From a checkpoint of a small mixture-of-experts model trained on Wikipedia.
Experts: 128 experts in each of 12 layers, 32 SwiGLU neurons an expert, 8 picks a token, a softmax router, a shared expert of 64 neurons.
Training: a variant of Adam for the experts, 347M tokens, 5421 steps.
Below are experts of layer 7 (counted from 0) of a mixture-of-experts language model. Rows are named router (the router's row for the expert) and show model dimensions 64-127. Each number is 200 + 20 x the weight over its row's rms, rounded and kept within 0 to 999.
After each expert's rows: a language model's description of what the expert responds to. This comes from a sample of Wikipedia text that the model never trained on.

# expert 20
router,214,222,184,221,231,237,244,203,193,227,202,218,220,190,190,174,219,177,215,184,172,207,203,193,193,184,166,214,212,210,198,214,215,163,152,209,235,165,231,199,228,199,223,210,189,212,177,216,183,164,215,186,181,195,198,210,197,183,219,219,228,185,172,190
Linking and naming words introducing a predicate, such as was, is, became, named, renamed, known as, such as.

# expert 16
router,162,229,201,218,213,178,253,206,240,210,210,215,166,208,175,183,170,197,184,178,200,219,194,192,215,217,238,206,242,205,195,189,207,192,215,211,234,244,220,194,184,201,207,184,215,212,247,221,190,203,227,215,185,186,175,243,199,192,174,205,203,204,221,188
Adjectives and words right after the or a, such as other, own, few, entire, main, new, especially in on the other hand.

# expert 51
router,163,215,191,199,208,176,182,205,185,256,216,207,205,186,187,189,218,177,182,164,213,212,202,177,174,187,198,191,198,226,180,227,205,194,181,215,252,209,207,182,176,212,199,201,208,160,228,207,225,214,235,125,183,186,203,190,196,191,185,184,210,202,203,205
Reporting and defining verbs such as said, wrote, claimed, stating, means, plus nouns like title, form, name that are followed by of or that.

# expert 19
router,192,203,199,230,212,190,189,213,220,239,203,208,237,170,185,200,210,169,192,184,201,220,178,188,236,214,194,170,187,225,187,235,208,181,231,198,206,189,199,193,198,240,208,243,167,171,246,162,198,197,214,209,189,187,219,201,205,191,208,212,196,191,221,216
The, of, after or an opening quote right after naming verbs like known as, named, called, nicknamed, and born in biographies.

# expert 31
router,201,210,195,199,202,171,236,199,184,207,218,218,179,193,251,192,207,203,204,182,189,220,212,139,198,220,205,163,235,208,182,210,209,186,191,193,244,203,194,187,202,192,188,213,201,189,217,181,174,211,172,205,186,183,219,196,194,202,211,200,215,187,249,182
Personal pronouns he/she/his/her and the a after as in sports and career bios, such as debut as a substitute; score digits.

# expert 34
router,191,201,190,173,210,209,217,209,204,200,212,212,180,230,199,201,192,210,184,142,202,214,202,238,215,200,196,213,209,222,187,240,212,174,232,175,195,216,179,194,193,191,207,195,212,208,286,195,186,206,201,182,198,193,232,252,186,185,223,207,209,206,160,197
Numbers and pipe separators in dense statistics tables, plus Latin taxonomic suffixes and place-name endings like idae, ium, ensis, ville.

# expert 37
router,221,214,193,175,223,191,232,203,165,186,216,205,193,194,169,234,209,239,189,195,192,202,172,227,183,206,199,203,206,194,187,232,205,185,199,204,188,174,226,183,222,229,203,214,202,179,195,182,188,212,180,164,201,193,167,189,194,196,238,214,207,203,219,201
Subject pronouns after an introductory phrase (In Edinburgh he, In September it), plus line breaks and digits in tables and lists.

# expert 2
router,190,201,193,206,216,193,215,214,242,202,214,202,201,214,214,186,195,218,213,207,190,193,186,166,191,207,180,171,245,198,190,207,204,191,179,165,214,197,197,178,196,206,211,200,181,218,245,223,195,176,174,204,211,189,178,203,200,188,194,182,227,212,189,207
Determiners and object pronouns opening a noun phrase, often after prepositions, such as that state, this, him, them, every.

# expert 40
router,158,199,208,180,214,255,192,213,215,212,209,208,180,220,182,207,202,247,208,199,199,201,197,134,224,180,199,214,205,220,184,169,205,174,199,222,218,191,208,175,158,167,229,187,212,166,237,199,213,195,205,206,177,181,184,198,194,180,153,224,218,245,206,224
Past-tense verbs after which or a subject in music and film text, such as featured, included, replaced, starred, produced, opened with.